Weights of a small mixture-of-experts language model, trained from scratch on English Wikipedia.
Size: 10 layers, width 128, 18.5M parameters.
Experts: 128 experts in each of 10 layers, 32 SwiGLU neurons an expert, a softmax router.
Below are experts of layer 4 (counted from 0) of a mixture-of-experts language model. Rows are named router (the router's row for the expert), gate (a neuron's input weights, with its number), up (a neuron's input weights, with its number), down (a neuron's output weights, with its number) and show model dimensions 0-127. Each number is 128 + 32 x the weight over its row's rms, rounded and kept within 0 to 255. Numbers have three digits each.
After each expert's rows: "raises" lists some tokens whose logits its average output raises strongly, later layers aside; "gets" lists some tokens that make up at least twice as much of what it gets as of all text. This comes from a sample of Wikipedia text that the model never trained on. Tokens count by the router's weight.

# expert 70
router:162140123133160100143104090129165074146130111138156114092144202156125195185074138093087085128086123144119167093125206045086115156111145108143128163103081124158111166117128125162058106117124144185153176167168111086167158133131132145100088127073160141136151141142153128139083092083132125105151152120174125096130069170132093113175098156157092137164101126121065159181113113102073118119092
gate2:148142144154136126121124169103130105118113096131108082123154136114063171174174137216086096129118101147109144118103169105125121134080089090194098169111084123155135096016126159126095114122146119174093158147161105135116125189130173137131114102084118073234098158123097122152127089130110092148152103139127103141172111135127137064161174104091142112186138115166081095135153107119117106185102
up2:151120088181181150136143185208131077077087160091153116157102144125146094118117078150110096167164113162116092091063118163132081116073126077140155173177119167120106092155136139090165158088113131172157108103139105139095167104102103136123105164087135160144108134126155137149127155140132106189124080092155124068154110117100091112124161069148124102073106192152098128169084134101068189110128
down2:184142142111140121134112168120122122158155088136123056205117142170129179080085153119100114119108181127155101145191091086126146092148123158172164178152134145115103098163071143096131100147147112078180129170146131205118133177119175175057209185138110152146108119127138079144161051097154128097138117105154172109144103150142141163148136135111176125132121082101141160069112117141138095107129
raises: "In", "This", "\n", "The", "After", "At"
gets: "\n", ".", "==", "===", " ==", " ==="

# expert 1
router:153138159091176126112134125100062121132137120106076118125123112163128135114121208138099151198127129101100153115090179138180138098139129140091185152163148181152094152168093052076145220196078078136142175130138141116119175115098119105141086163182141143151110117092095182118166168101084175182129113151171134141168159127093146113120142186105116130103120154130162153104133091094164133107135
gate0:156137143137144114110128139115148132130139103162091112077139097096118128075103140122180129200144178132131155148082151131088113150150130091170147179152136115188128158092119087116140148145133121176170141146074059116116111098074071101155154162143181099156138177179077049119153137075117154184193127172186109103147109143129096104152166164128105169090133119097140144091090069082085155166107
up0:126146145113106098079138102144078124108117150097138154121158103139092116148103109064122126184128141114108165123150136099140236099181140117071166175161075149120116132172196072161150166148163092154148157149112105148129159116177118097109152140092059072085101076129103084167153071175073123109117081141188116110176100079133127122156083141132141123156108141189145157124106157102144137105107
down0:089144137137114128145101147135105139079181103160098169113146152113103146110103100068189104086128132157195170123198113172162117146053149154116166130095118145120110164133105096149167077085139128156111131174122142152112147120170109154153116125147067153152154106194134144177102185065201093163159167123147155100109118134074166121125158148147143109135121061136176106119149094157214096106105
raises: "ets", "y", "et", "sey", "en", "sk"
gets: ".", "-", "y", "al", "ic", "ant"

# expert 125
router:097094106132147125144144164152096176106163082105123036128119125085146094111146095106097158113134114139190178117075118129184116143147193141175116173090113051148106105148135125122090155151118153158143126078154136103144082138149034101085185184149126124092154134099153115142142104055151132167178114097133115108150169119037146125105104173091113139139102131103104116145173094102150146128167
gate5:076123117161128120128094145114117159160151202121152083129108121152122146152166149186149145130138180153160117149093124140149088173161186148164078119140113045019076145101086152128113135113115123122175101147102093153101116206117087133109149194103167152127124139070114183183119094095091113114143130154200114161159125092127106125096096143147116116125154147161122129172168085137132190144116
up5:108094120175097105081141171151131082141095074160087182055188150162181132182124144115102113153106132131119111111126124137163101100153103130142081104127166149142116154161135127123135159187180148204066141100159112131137158055196095155080088144171130162126173098133102108114098137107125149164116090124178126123124115121092080127117134124054106161129105103120166129140108173170107179069185
down5:114167107099129122130088129110083162193101112134101181158128105138068144085171147068097111130165105118118119108115096109139131152111099146131127023145130077113213163154111154146098116153097094131104140111128145151138148160143159074100101147123065131068105152168119151106163073084121120125120174137166152158089112064159119115070169159107154085135121103101182055073100095153095114115118
raises: "ir", "ant", "ire", "its", "e", "ance"
gets: "2", "1", "|", "S", "P", "C"

# expert 20
router:169111100102182130116132124185159082134098096170144066110094136150173159168088099185141168096113159092116123160133107076109185083085183110131192130154114134093127115174122068148152154126104128163153108075153109152143117141163159128111160116077156097098139110075061154173098124128074116117146152138133167102141184189139103139131152144149142132104060087077131161111134090130059161154093
gate0:142071130126168110082087112138137152161145146113089125115100118138069097151118085167080104141113144106086102114100126087144080217082156146116086097116098073148141124096137149091158146119121105121136096144098156090158177147108139118116152121111151050126143152056132163085118169109160103093158168138086128143083082177148051150115122094116121126117111164066077115170129090056145072088158
up0:170152110160123122186137145117155130157176134094126184097107114095149139120141107133103151093148151126137176090116162106101109078105123141079168070172117145150167148180133174070134146111130161072174152127092139165076131115153125081075172141129104131156092114143097149130143094139066113104150142125155136080099172143160165174144160095163028101138123171134175150131092132214137151175064
down0:050107120125142172161182146164101121140136115111092104150090101115127151183173108137068126167178142130100151153095108113145144166138135156144097172072140164102136086109118110061183132097107092154136131115086094155079162145115090158120101122139141129075131176144142140099129134119152089142107106156170152139073137178075135122117156125121096128087130246130172065085084096146179149181103
raises: " They", " When", " This", " Released"
gets: ".", "\n", ")", ").", "3", "7"

# expert 51
router:119152086126118090103121124162097140128174126147151109109097193059106103170136089090069100113140111099149053136078117185121131113102148176150099148091117142064076105120180124182100122107099144175174108080171157087111087146108137077088101137158136138123161101103140097121147129126133143185117187106171080106159175114107182164082091123129179164157056093143108151115154117158147102141104
gate0:087162124166124164163167124136129145136111153126138205132117180110161126116104079091086097111109143164142084083126077151093082193122166178102135174175158079143117087120106103112125150127148138119123132139097121136147073130170143187118091182180110086145137167134136071101177096056127100093100083102161087134155100112099081080151105124106157099094146171179110142197123176126083099148150
up0:085090163161122122114168113086101092156120100075117112105115112164129092172098089068107120127141142131169164069191088186114088113159194096125152095053169137101147169093103181148123147130105086104117117145097065091175149140142102139109102162143206134105185141138082131150145155104121097146167161099165147139168074104116123097100087128127160167108162120114145136141107177147204099100132
down0:088151136132112155135143092155135166122099175128053126148103029182126137152166123149081147151128123141158153059125127092113143107169156149122109113191126179140108099091106153117079154135154091104158083130199142206153164094131144161111130167094131154062068126149085120067109077142100114166115100157084120192138108175127126103193124135140104133088185137144140107124133113137162142133092
raises: "unch", "anger", "ize", "ates", "ated"
gets: " S", " A", " W", " B", " C", " D"

# expert 52
router:161157141084076139123140154132133074133086154165108164149102098096102056152102109165159137114107121132084165156167121158135133126169156115128120070075131149080103159154119119173155098106099159054152115116138136071147094169122152184108084107183121090180105174143149082169131104143157124192137127079086156153088103069154182062094120162179168139153152183129133126097116110126094098092124
gate0:109134164139138140089115108126132157129137117129156145080058135144103158096141151140104104175090077128115158095080148172131126125102153125137123126101169150061158145109124148068151167128130153184185142156162124208187123127068142111157123181134207141084118169123170109122119136098070078100090158164075094117097081115148132187162154066138120121109179179096123163088096108125089178150141
up0:180176192107098111168124136118098093113191123101144128149152170186141111126102112111133134075166134136122163086051128083161112144107105147154153075108162100124109109134133129147189109106086158107136182123174133129110132149122086120150087120127051138162120071117118096139083180162125108213121130119061142109133089077175148085078089158132158108144163110160185074095145135143075102136135
down0:142090173091097106185105118136106116127096109112165120147102131168169105151130076096130106079188126147139062146151065151189147183109153153116161163091111221130152100142177132176107105086139135082153127085102085061091115151127164146156159116167125129117159151090101137102115078114147125168095126110148151153143149178159135133147144144121137093146137115091114109155080106096154017107076
raises: "source", "try", "ter"
gets: " ", "1", " −", " +", " $", " Ret"

# expert 115
router:110171133092151157190149116166126124137135137131111110145130163163142158165144117209122110119138149165182095167154141047133106172113147158146134207125160134160118067099081188145091160063199127144118131158134115129142142108193144152188103098113138101123163181117175113169165175194144146088124115085142142134086146131161099109132107097077089087099139130188099149162125162154136143088151
gate0:133143116152122215180105116113113189119091118109074116116117109226131187185118132134122146117122100138153159074099134144154067118130096115092132095144090155157122124163106143127142166084161131113117098189102076072129148088105144156131116124102092097104126155176128127137131164144157107115123124148159167130222150085142093202153144130112086107170163218139088080136092094119126142107132
up0:090184113151167118147111039131092081176156089139126097035138093088151133114175151145112107158167163127099100134132128131148110141100107054128158169131135160163100126094140152143107093130141079182146061121096120138165087180145101089125162110136076092125157165165085100119166115089094126067116137080170138146156153167101113108114150127140115108102150084095186143099170193131118089113161
down0:124122148131153133094122136122118190127155182118192197126140184103150196123145103111109128143124128126108092099120154142124176083173119091185096092148139136112090135141121114128161101092136099171109172213128138117172180143089105123099156136118139152171108138151187162130066100109177181106115109129155161190060080164106126083162137097157168055182144071115141155127078121142147138159142
raises: ".", "\n", "?", ";", ":"
gets: "s", "ing", "er", "ion", "y", "ation"

# expert 71
router:156179100123100105134156117163125121165096127120101168086130118048160085090076143103096090129117093075095158098168073123161110111159103179159121112066170168089132150091179153192106086161133155087092094090169122084159151132117104165106054121172126158142088087148143064153111142144136123189132180155108138149107152096127145101145114118178146149167184129134117101108089070115122095140108
gate5:148085150105124098114146077194075096104118107155081101139107125160114136149140124142155170164144169136126110137073132116130044141175119197113135171091133100151101143115015120080123177144120111165141095136109092172130112117103102116115140154178086116135077165117106082087163076133079164150097103119187153135079112076117152114116108132107089164120106102149115106112088053112077161115143
up5:089137158136155110125171079082134039113172093117152125124086073169131156190167142174157130190119154153113137139125140139043190085096044091128093121117110155155107106113082173130110127079149094183137113117073089130132134137128154093154150138060139153109124190109085160120102092123171150116099155132118121134116138182105118200118101131082119142157119111140153175080106138112128087140135
down5:092145176105162079170125105120152128139087133182115147105170131133171120185107138141099144141064129124127110151154094111138107078129125093104115114167114110186148102166089154156127126115157160162114094105079175107177107142111101087182090089036121111180140091171143121140085187154139095165178100092139123187183115121078083080126097118117139160157166144140177074113158090166126191134131
raises: "idae", " =", "ica", "ise"
gets: " ", "\n", " —", "–", " +", " −"

# expert 15
router:042045092113073126122091153141092139140162134176135110156112200113085086171089135147172140136125095146108111138121088175165149129095149099173118068113099110133147142173162091150163100096128149170137137091145157094122129163130170182129149113152077112153133165125157084149082122062163123116126170081132102206105091167187165120143103138124139159164071153104125105161119140173157114093118
gate0:154125106151101117152150105149177152156121160065137109154100180153185145153120160119090104150104195088124135086146172100128086129175142046133113103211106133146182168129113210124059070120133097066109130131105135106177145134128120142131089148192133110090071155159120129153151101128138137160085144110181084139159150173137152161139099101127153070125108142094109153138079139084151105160163
up0:117082101142122096145116111169103125092095134177126083189120110105206120132109156088140163098126086141189130045126137068149094107198129136128175157087112154155158147125135151181132097175126123144097117146112088108161143192109139152073149138120141118096165136099145091119111137085107132140187141155147144162069123120209084174126154164175146118123160162171060180146167138137090126092114
down0:183069149146173137122158125148101192129136183130122142182162115116130072075120116070075112143148100138118119114125206135215171093183141163143122170170151178168154171098147049126123136100120069185186134129126066072092135156110144120112112117101174129124090123159065087111151122181160122134180176155099134142127123099126139132175104097137156122091110111141128118134113121126119155114106
raises: "towards", "ped", "arm"
gets: " ", "2", " S", " \\", "_{", "{"

# expert 76
router:195059133161125077167155101086128162141164094113136081127104119091078116083160115164164125127140118141106148146129094151225145129091116186165156092109135110142148141158125122102148125173153141118091197224151139137093093167093139163197159136202112128104154106114117138099106130155144098167170133081162160097128105141115075163157130185093104116113130105099118175134106141097075126115161
gate0:174175164124125131090113142150090138106169200189122139119176136136178131115166151169129134155111151082136129081033167106142099141120184131144174068135139119139137169160146127150110136152174111148167113161074145154148194146185086106157113140156162147110108111159102099125145084163164152161102171103081146100119190074177131211141142126163161107113103079146134150131117099099094128119075
up0:164147121176163122088135169063171150146135118125162106114123119106111119143125107096101117156130164168071202126109160118118111144162098163163075169155152137126125184155128064117122138120117136151166167129163176086154094077174111119081113154255096144065117196096126052129135175128153142119138060168161112157102127149107141139155145129146116136184151135126113111149145171121112170141119
down0:081148111123106161092137172138118110129111125193132150174143044097152076146139110119092126067139139110165095148167106141057093126144116092145138178109137163146108121139119057109153127090170129125113103124151135097103121078083133092130121105131148107151068123105118120105167100133145161136158091188163126089164118067143162070093156115102129215097130180068179113091216117140111109106156
raises: " ", " Season", "---|---|---|---|", " Total"
gets: "|", " |", "-", "==", "===", " \""

# expert 66
router:165127075108139113059097108112063186111147083161134168163084094169136115139179113092195159083148114200110107140094137144124108179199109161169084142152124135148120110089128130093154119133113128079098134209157109060132104135120114089051157098093121147128189122151148118150138137119148072100106135096121084144115109104169085156147096113106169113140099153191081112133104161128098138097116
gate0:135104079076117137133134145112092199140127129163110148152084137145083112139106119098122129136166127149125104113141113176098138147139154158117183169122126120110205093080090177091148135141120116110208042183114169104129151175092151114168072126060153085134120117148162109067087123093137173119050142106131121130142141158148130106141139152108151045066184092175123099121153090150157114125132
up0:143198122152119165109118121147118155174145163087146114134151182157174152197143120108109100125098118169133136176160156069150101145129079082155125100152160075160155127147169170131126183117094162129125090134144203130102166088127170151117153154173108149100172092119108151117171119163222155087188129145081152158142088110143142147122127146103137122094158161136142069092149219147117171144100
down0:119165128123170059114130151122148173079137144152150157128146155149093125106072131151156063160153182090084134133116096139126165134106143158163157079104096102086070191163167072120171064167121069144119131101094093110152134150106105120147100104145141110147119100117095136202119111112056150110120129112084107067101115175098079125136184174126116133191136114113141114087194152104079121136081
raises: " the", " this", " it"
gets: " in", " of", " (", " on", " from", " to"

# expert 100
router:133136170165147187161148180172130225139099114062129118067101103105143070053098112100123118152130150184108170120114123139129079149164174113190070092073169123088089165152133081094131156137119122157144054160147144152165134117154118118131118120139166128054099177108130106125145090112133143108155155146139119108146146156105160098125086170122108164147118186136091143128138107111193159144168
gate0:143132150136171107155137122171079152092161079120119143195120133136088071109150102104147163176094168114144195108129176134118119135122103176145140088177098101087109183109148143123133117104100082105143152132103118087168179138125158138188136161124192112150160170174130096146093087127124080086088153172123148101111093130150104091070134116142129027149128140100136147158112111201199103182132
up0:137157163173155144152197101137195145139122066102124148178168142111102102164192092154143130149163144087164135146099097168114121148128103043139100191144126086147135126150118105144117154105157170174129126094067151040163150104171130174135137096119167098149083084095099195154107159124119148095100129068135110169100109115151148166139077158105114129159132101150153090127069176122118086116114
down0:129133132091142075072166120120095124147112143120080064106112159191082108116101161086114156139180113121173100046127160127131105116158096125055152159176168110097211192132130102137114134147099182107131173202167163126128121101175130100124129121118104111089108120159128179175111145118144146090114120116137178097107162105162117121080105159116151174170084125161129164166102094194145129147171
raises: "tch", "rise", "ș", "tsu"
gets: "1", "e", "9", "t", "7", "i"

# expert 48
router:137141141176116146120082199102108130138168185109125082143147135186164095162174112163089161102094132167108149160120079154065133101140129118076099141088134134126145091159124112154165091102161147117109119105173105167159090135125149179102186120087096134147100146151091154159120134090139177111105075133152117093192143149174078125129163160160207065135193081162074149147164175126158105124132
gate0:152114127159114137113116159150155129116156098173124144040121096119126145126141127128141144110107166096096130122135113107151150095085154168130181111146153115118113159197082069130097173152152129124048108151139122172156175132119111172107104128137089133128138158177179151114033136145172116074138122128179068041122197141172204129135142158185113102124101141152096109103133093123142089116193
up0:129138095098122078172121090133080133107084128158132093105116130119188174109084110112138172150147152137111132149126168175138089068165135096156154170135113103145164157121167137099121182146111137085191141141045219119071147084121062135123116130136103181128129158211056164106130177129127110147092101107186148105133137058116137166105159114137072122125095121155115144132152123131080123160112
down0:084107168099099131098119166158119149196132119145098172142137101111139145172118125125151088116087141048162054121126208111148106139105173087163186151173123139116092138121098075098150085159166136130129081093124185156102196087132121103136131142160127170133118162144130098097077108099143086061112103091174096076116155082137196133089157106132118161165099158187156160130127130101138099106130
raises: " the", " they", " when", " it"
gets: ",", " and", "),", " which", " that", ";"

# expert 29
router:139139119112143133154094098131124107140171100081152138109127153079105155182125235149131137142124139096144091130071130135062140074067136156137160135097172192145146167104182162117122123112072145145138152084141122134063085099124149113130134108188155116148106117111125129138109161139117154158070168143104121144129130089097173183127137163077158186111101134134105114178198088081136194061095
gate0:105163114133122099114119115099161067163090166092115110193164159120146128083163068129134120127139109114124144125119147079159110134135117137135196116093110060119160121120129131110123136140105122121075158162121178142126145127163065155071066141080157181165177186166118130221140115109120097173182105181138131147186081094097179119090130136128060097132125075113118074117142135150161159089158
up0:116154138146106139165129183100090136180140162087138109138101079163152150139104159180122152140143106136101147083130155175107091096142160188125108178116159156159108138178131095121148166104094126164112097111080098068090194151113093135164129148110074131209108097170114111115099127090076108176124135131128100095186179104116151157218053097121130182138098154114144126133151091099106145083081
down0:070113160201131044151101163069141105119122151107113160157087149128136144098136158107119118113120104108164108084129120125099166173105139170143124128090083120091125178132080080125141084164211136115107139107166071114148100079112116110164111133117159157091129107152135133079174039096180044144103127119107056091144090161125154125148109143111162180187144124164139166144128114126154132126098
raises: "ST", "SC", "IC", "CA", "SL"
gets: "N", "\n", "M", "D", ")", "S"

# expert 53
router:189094147161154128110156194104146142150096119145129059168092095083148130097155127180157143120114111136106168167139094100208115170126097173126108061139130090143144087147109147132098148104176155179172185137146112148058120169168149127141165132202122152132153089117139124121102098154134063144211176099184122100108139135154056114181153128101140156111155112130176113127104157123123152116106
gate0:146123135111109127150185102080095140173160124147087104126211177176092155105151136123123193130118124156167070169138142114110136137144206132140130113163107160127049195145117172142102151157069161189078170189121119140175163123137138196193138110148132118119134153122107116150057090123147094115127138116103128108148107119130107139095126153133108102040108101127168082151078115113113102158156
up0:161149117158138019090169143087195131141100158125123135182161096066120084124113134144093095095112110151140095144144119124118144108088105111130162110111111113229112156152176095054172149086142135085156109108106170155094155130133159082142086168146163163132104128188116154116143116154113117097109120194149097139136188114099159114114174125150127144133106136113140184111156061095172115084166
down0:086143166128142131182120088112116176126146075120127075128085133105111107023178087090116167125162113144120198146062106191208086065067111135182102133096155107158156124133137151113173126150138087105078142137171142101127156164156139105131143111090099122139135105117128135160086129144113107151161144105099141108140098149111122132161104121167127161137104081121132079096078218115151083111092
raises: " Succeed", " Preced", " Total", " Nominated"
gets: " |", "-", "|", ";", "′", " •"

# expert 23
router:179122136120140094085133124111077108129182142137119144163132098175151072162145116079111095133126105101144118066160131144125189158090141101186118156180116092127179137143127125142162116074141159112076094152131136165127161095141170099135146134070192046172158115074142144138172060153138156094096120109111063084068096117155104123121137087120174084124114095076124129098110139173080182141111
gate0:121105149059071088105141071201140135111085152157116140196125145077149077139141090184120103140126102144092067158111134115135149115100076100117073106191094120106110125165130118091182173138132111137132092176161128164093098074160091130099116086124193130137121134191120110103125102172117117141095107100202116126136164172082106163125163118121103104089155107121160138138110142134059082147178
up0:100158135091094157083156156109193092114159216196124167175165114142087095137117148114111111140090171137127109110148102151203142113132140173098089138107146083109097176100173151139118119119092093126134177078109171195130111090078087150149088140125158140158189170134166149114142108154160148141147144114088097081118159101145155087128105172085087175069140172143096127136149158095189130134140
down0:106125113157196118180086077163122102113163114076078070135144066103128106111106097139159142086131051077157133134084139101133097123099141119098142166105109130134148105106140119089180092074156082133112087122145113119066130143150092191157173176101132155083112062146126122149062116143131119119135121107151124104101088076106077063120057103103133138165118059088153148130162144118088152117114
raises: " their", " it", " a", " them", " the", " this"
gets: " of", " as", " for", " with", " by", " was"

# expert 103
router:131151182089135095116104128139174080151160089136092152150092159072083133148096117133066104124167138130116159103200118171120147165157139140072133155172164114120066166072142110127073112088076148101119080107132143172136141107108157150060102127146114206132148171139127153124153132087115134166168146121100125139211164141127164163117122099074144150121089229138161158155104145122116088144131
gate0:157113151130163129114145122094152157157088112119170149191114111102117119165101188106098128084134159174153134064116144091069089124150161048088141154155150109190066108136131101143095140142125150089113133133139094180106168096165123121135119127080115101134120156159085016128136140133093107125132141160068061158107161093157141124099154142139176154078157142085183125091130144083154093145069
up0:065179164132077087118110082177115097182170084166175122072118134123134131215109132109161152115103160188119084093117132121145098159133140150184111160113090193127102127124121080144144170181121107130114169132135129137070109147178105149147148110086132079186163139079114100072117171132138136137189068187153100150142109113147088099159108179118111098120139118111156154137144168128141171079108
down0:124157105097117117080108111173159118137108109165074095059116096202079132044185131152115116143081138125122198150116111083130121138166172087112140138133109157145117143092126151143115099153120132170183120110099173131121128144137081122088103134114112158098188102143120097159139124076166117085138144071139150161135119093154091190137171125136150085083057120087125116165173164064086097126062
raises: "light", "titled", "use", "ison", "ify"
gets: "-", "n", "–", "c", " L", " R"

# expert 73
router:164161138135175102099091105183184100134102121113147083117136151192080171164117100184169184087097185141108145077145116110085148113089168122148090099164133132112113081129092092105115108116155148140150077118076150075126131155111158184129142126083176097167145110116120136144170132106138102111154181094070158098188158165172084183153165164125145135135092114142053112159109152105104152110080
gate0:125122231148136182141158092131143145094126081084082174144133192110108120080116116112122182083103079157126157115163142118101138155083120130108094138137134182087149080085135100110135163094141135123099103127076121116112137162136074111211155160068193161141158159139129113077116101100113170131115138153167077123173208144174132141111132114162155112115107173173124176137104128161102163165103
up0:084164108140092145171174100073084101094169139077114057134126196156109109162151121163094143126174081158163073070097107072139131123137119132119155106155127068131099135090129115139168176137155155209147088111109162168142169186140195120097195089134184160190119130121117131156094124102115103102167151129165098100125119170153144116099122112136096153178125175142170115088120147119146142148108
down0:085121197106164121050126125136130121109174111081120114120102138124104118114173135108095103085095099095136088109145150132123164139110112134128112146089082120095149191083100161141126165162072115146109161145161131137097131147129133090125102142124078171171138069147098154097120165099069146081216129124105102119164117056155150124115086123113066163110027154182157129140105077087101178098136
raises: " However", "\n", " After", " They", " It", " Although"
gets: ".", "\n", ",", ")", "\"", ")."

# expert 43
router:155141166123128127192150167133067124117083142119092149104145139160133135128125123118115103178091114132133140123143182124130080090098137185139126189118146130218128113092131166099058187114181081051138119130088129171156110103142142144123096129097156137152139140113161126158128118081089137109110081095099154175091171177058120180089147092075089106056126147104160150146125098156138202115140
gate0:134113148111187117184077124126090126082138095120045155136100136134112115136122155070101093132130155139161123145118136134110096091120115141113115155089145188136086084113096160163101198189146130137111098176160161189116117178107087136109158138111148115175124145137144067125139094193109122143156185201099118142104108168143088151080116166105121089093144159096098086080166118104126190063179
up0:051093052126141132120094110107072158136050098115134156131128052143115136166142124133072149152156160152148121130048127171122156138133149154143153247059131143162160140137155092122046146112130101140160078127137095135149165110090164126098084133135132115101136117138133149138189103094077068114148107130133130145132161133115125137130153128104080173117158098133153085128115113171136108186167
down0:088110132154102149107046083118105074155089117130067097087104111145157132133177100111097146162103104069139094094122135195104157111176224126110124095159065173123154151128163172112172149153142069129157146109137138098099132152097105076133143108105132166155134150124194140068167108178184128188120092119158093167157156119151143157159127169151166131177124178141119122154133109156137118109088
raises: "s", ";", ":", " of", " |", " at"
gets: "ing", " to", "ed", "ation", "ive", "th"

# expert 41
router:117165138154138133165081100139088131112122088138076085131136177118139161163101109110134089190122146160140146079086155127094094104057163150159138108151123126216146063088172188147119089116147117147098151121126163063123128126161118191121101156082121093085077122129110092090154071093139153124136128074131073126065126128154093145145119155171171176123113141118090140212137090121153122109083
gate0:192079116152154179077136125140140129097169157057113165139118134091125176084112140117125116150093135080102152132080076140131082138109090111086112116077091089185139062149078159169174116127060134125085140108109109101134100132171090154139123140133113159122142106138102175095132192129059100132112085100131095160139138100189093134154163123123144128113151172083142148033114144124117083187130
up0:130127121083132104097143164106066138160128196100098122098094172140156066170091132140132090101119125179161159132198165088161152186135131150100147118117198081160073111160166114149112105122138107181085164066119120147143106072117148166156073111138109101115098143123104135166148196107139164119135127141115124071160201089097141147112119132102185093121062112136148123133072142084103151126080
down0:128120113169186199130159100086128200174104131076129137127143117135215110060071212109130100141152151136115109118115108174159170094129138140116108123097111140124062156111116134145105117124156078103122180123151128093196117153066092085110141152061107114094068102104121105100160128101198119176108116129147086142164179094133151168151135090095132135123139175097143133144067119136125137106129
raises: "\n", "'", ";"
gets: "\n", "d", "f", "\"", "z", " =="

# expert 19
router:172189152131131167094128083065131168149131118127167144113151109182127127114128174098116147191118080114173092157150165152104103170132119131157117141183140156154081125114095168146166143083086102116141182123143137119109180166110163131085122075118083119095138203091184137173092117164126108105116096130107163089122100118156126154162030101160083108088104155164154100136107162097107105197089
gate0:101171133108133156091139194131084165121187103127170070167119146110088143114131064133152123152177110204136137096123151144134130187101118171148091144160100118151071151057147155147159136102143114201166092125110076162119159129146144138059128114182110115138158149154128135138161134172130114144069105146042165142149076178115149142119131064087109152101117147090137135167115102090077120155094
up0:105093168096146147117104109142168117144103157126176086103099177152088129113147121145134121131140155065143094088063126162123119090215148144165143189163129106116123117175165071097121152187116163164161046121144091061135168118096164151094164119152171100107132083133122167105151171155130122192138162161194162193127139147153107157175118129135145163145121084084136181130134144141111106108173
down0:050055144144115147180157192124117166156162127108069081141113169135146124135116134201100120163171070124097108161099184145095086133130134143080116161140117121114114113103117095098094170104108120158137132166088116185129170082133132084095125152168111104168133139117127168162147106106122080140123108144132166133155110096123135122042111079128074104078074116132108129200159135136078108172063
raises: " the", " July", " December"
gets: " of", " the", " in", " to", " for", " on"

# expert 56
router:202140128127178115165164132065138071172145117049121074170102093112093143104118134084117124120086107142087189087135113095176146109115151155110092111110134114181138171088085133181133124126099157133158154134155120133137151154146153140120139132110145173135181100082117164135094125098131097134089122110185149127121093194106099148193174183128100137151076100092064173157087103081073149135162
gate0:160105123145164171149164155155083144152099126095082070090146166079201151110118100088112112141097155171113152118119145131150084110126162098042093158146119121140183139150100095196144113125085091143086128170126160087113138076175124168163141143139130139110119144130146097105179154150148136107179138132119156216129136156148161140132113151093094116115155070062127215125094067101103152166146
up0:190191165139170163118093127129124140106160112140079125078131191069180124114161177154124110110111126099146167139106203101153119151133158121142117131089120103134103110204139108122119115144142135196122102144154131134157145141146133164131104127100132085101113122129150222075105135111153147133063145074123140105053162164161146172086143139068063110070155146123137160116138129154051129173102
down0:134151108106110109191125116145128150139082117120125132058132182162146145106135116133106130072140153177117062152073114159121110132092105078143106132174126124128189135054133101103194122110157138158142108161129147163148088098109142135144121140138143165089107117210099126180124159107104119150114156177120148139174059142105118069140100121173141041075067118085127132082169191095074113132117
raises: " Season", " Release", "mit"
gets: "\n", "-", "|", "==", "=", "==="

# expert 122
router:111171128149116150176139164109160148075077144132090137107191120184130114138137159113153120169122142139196123103094147131093050160137169121172081109105165145114153088100068178085147105098134107144074175192056119044154098128149133163139142131110102130145123149124100093135117075152127118185101129152203073130115120144105155112133174180094120134083078107085136123157135125128171173112128
gate0:124101089144162112134157155187124141155120077176081107045136145147101115154154147103085101131138132110153140097108120091134052140152085117156175132153100071133107126113114127137082168140071164090088154180150094082093162112077167156161176129136078115128183140117168091122090090115135184173172119187066126196157146113131094096110126085121098094073117189166124124152136114130126097141146
up0:132127117104187090083119149141134040151104152155102052095158111080130074077097126161048092120162113146137137039120136162086089138095087155088168150123121080175165112128157146116126169151138180148115152070143161076125143170106116150050081078120139146120053130121104096109150094043134101121137117125120163155105118088143129133095099142145137100136146147149099139136153147141118110134128
down0:111099071111130120061103113149134161123118193125168172125115189090102145130084106118124082150195065143155130089132065156154136082156122087112110162134129123086089200134105103125139161071159087145102209116099176093157106084137142137149176209102142192070135154147130110153111089146074142136113131161097098091159144108126145109161118137110112070112125100116106055121134143116134106121117
raises: "ward", "men", "mar", "work"
gets: "t", "in", "e", "et", "y", "it"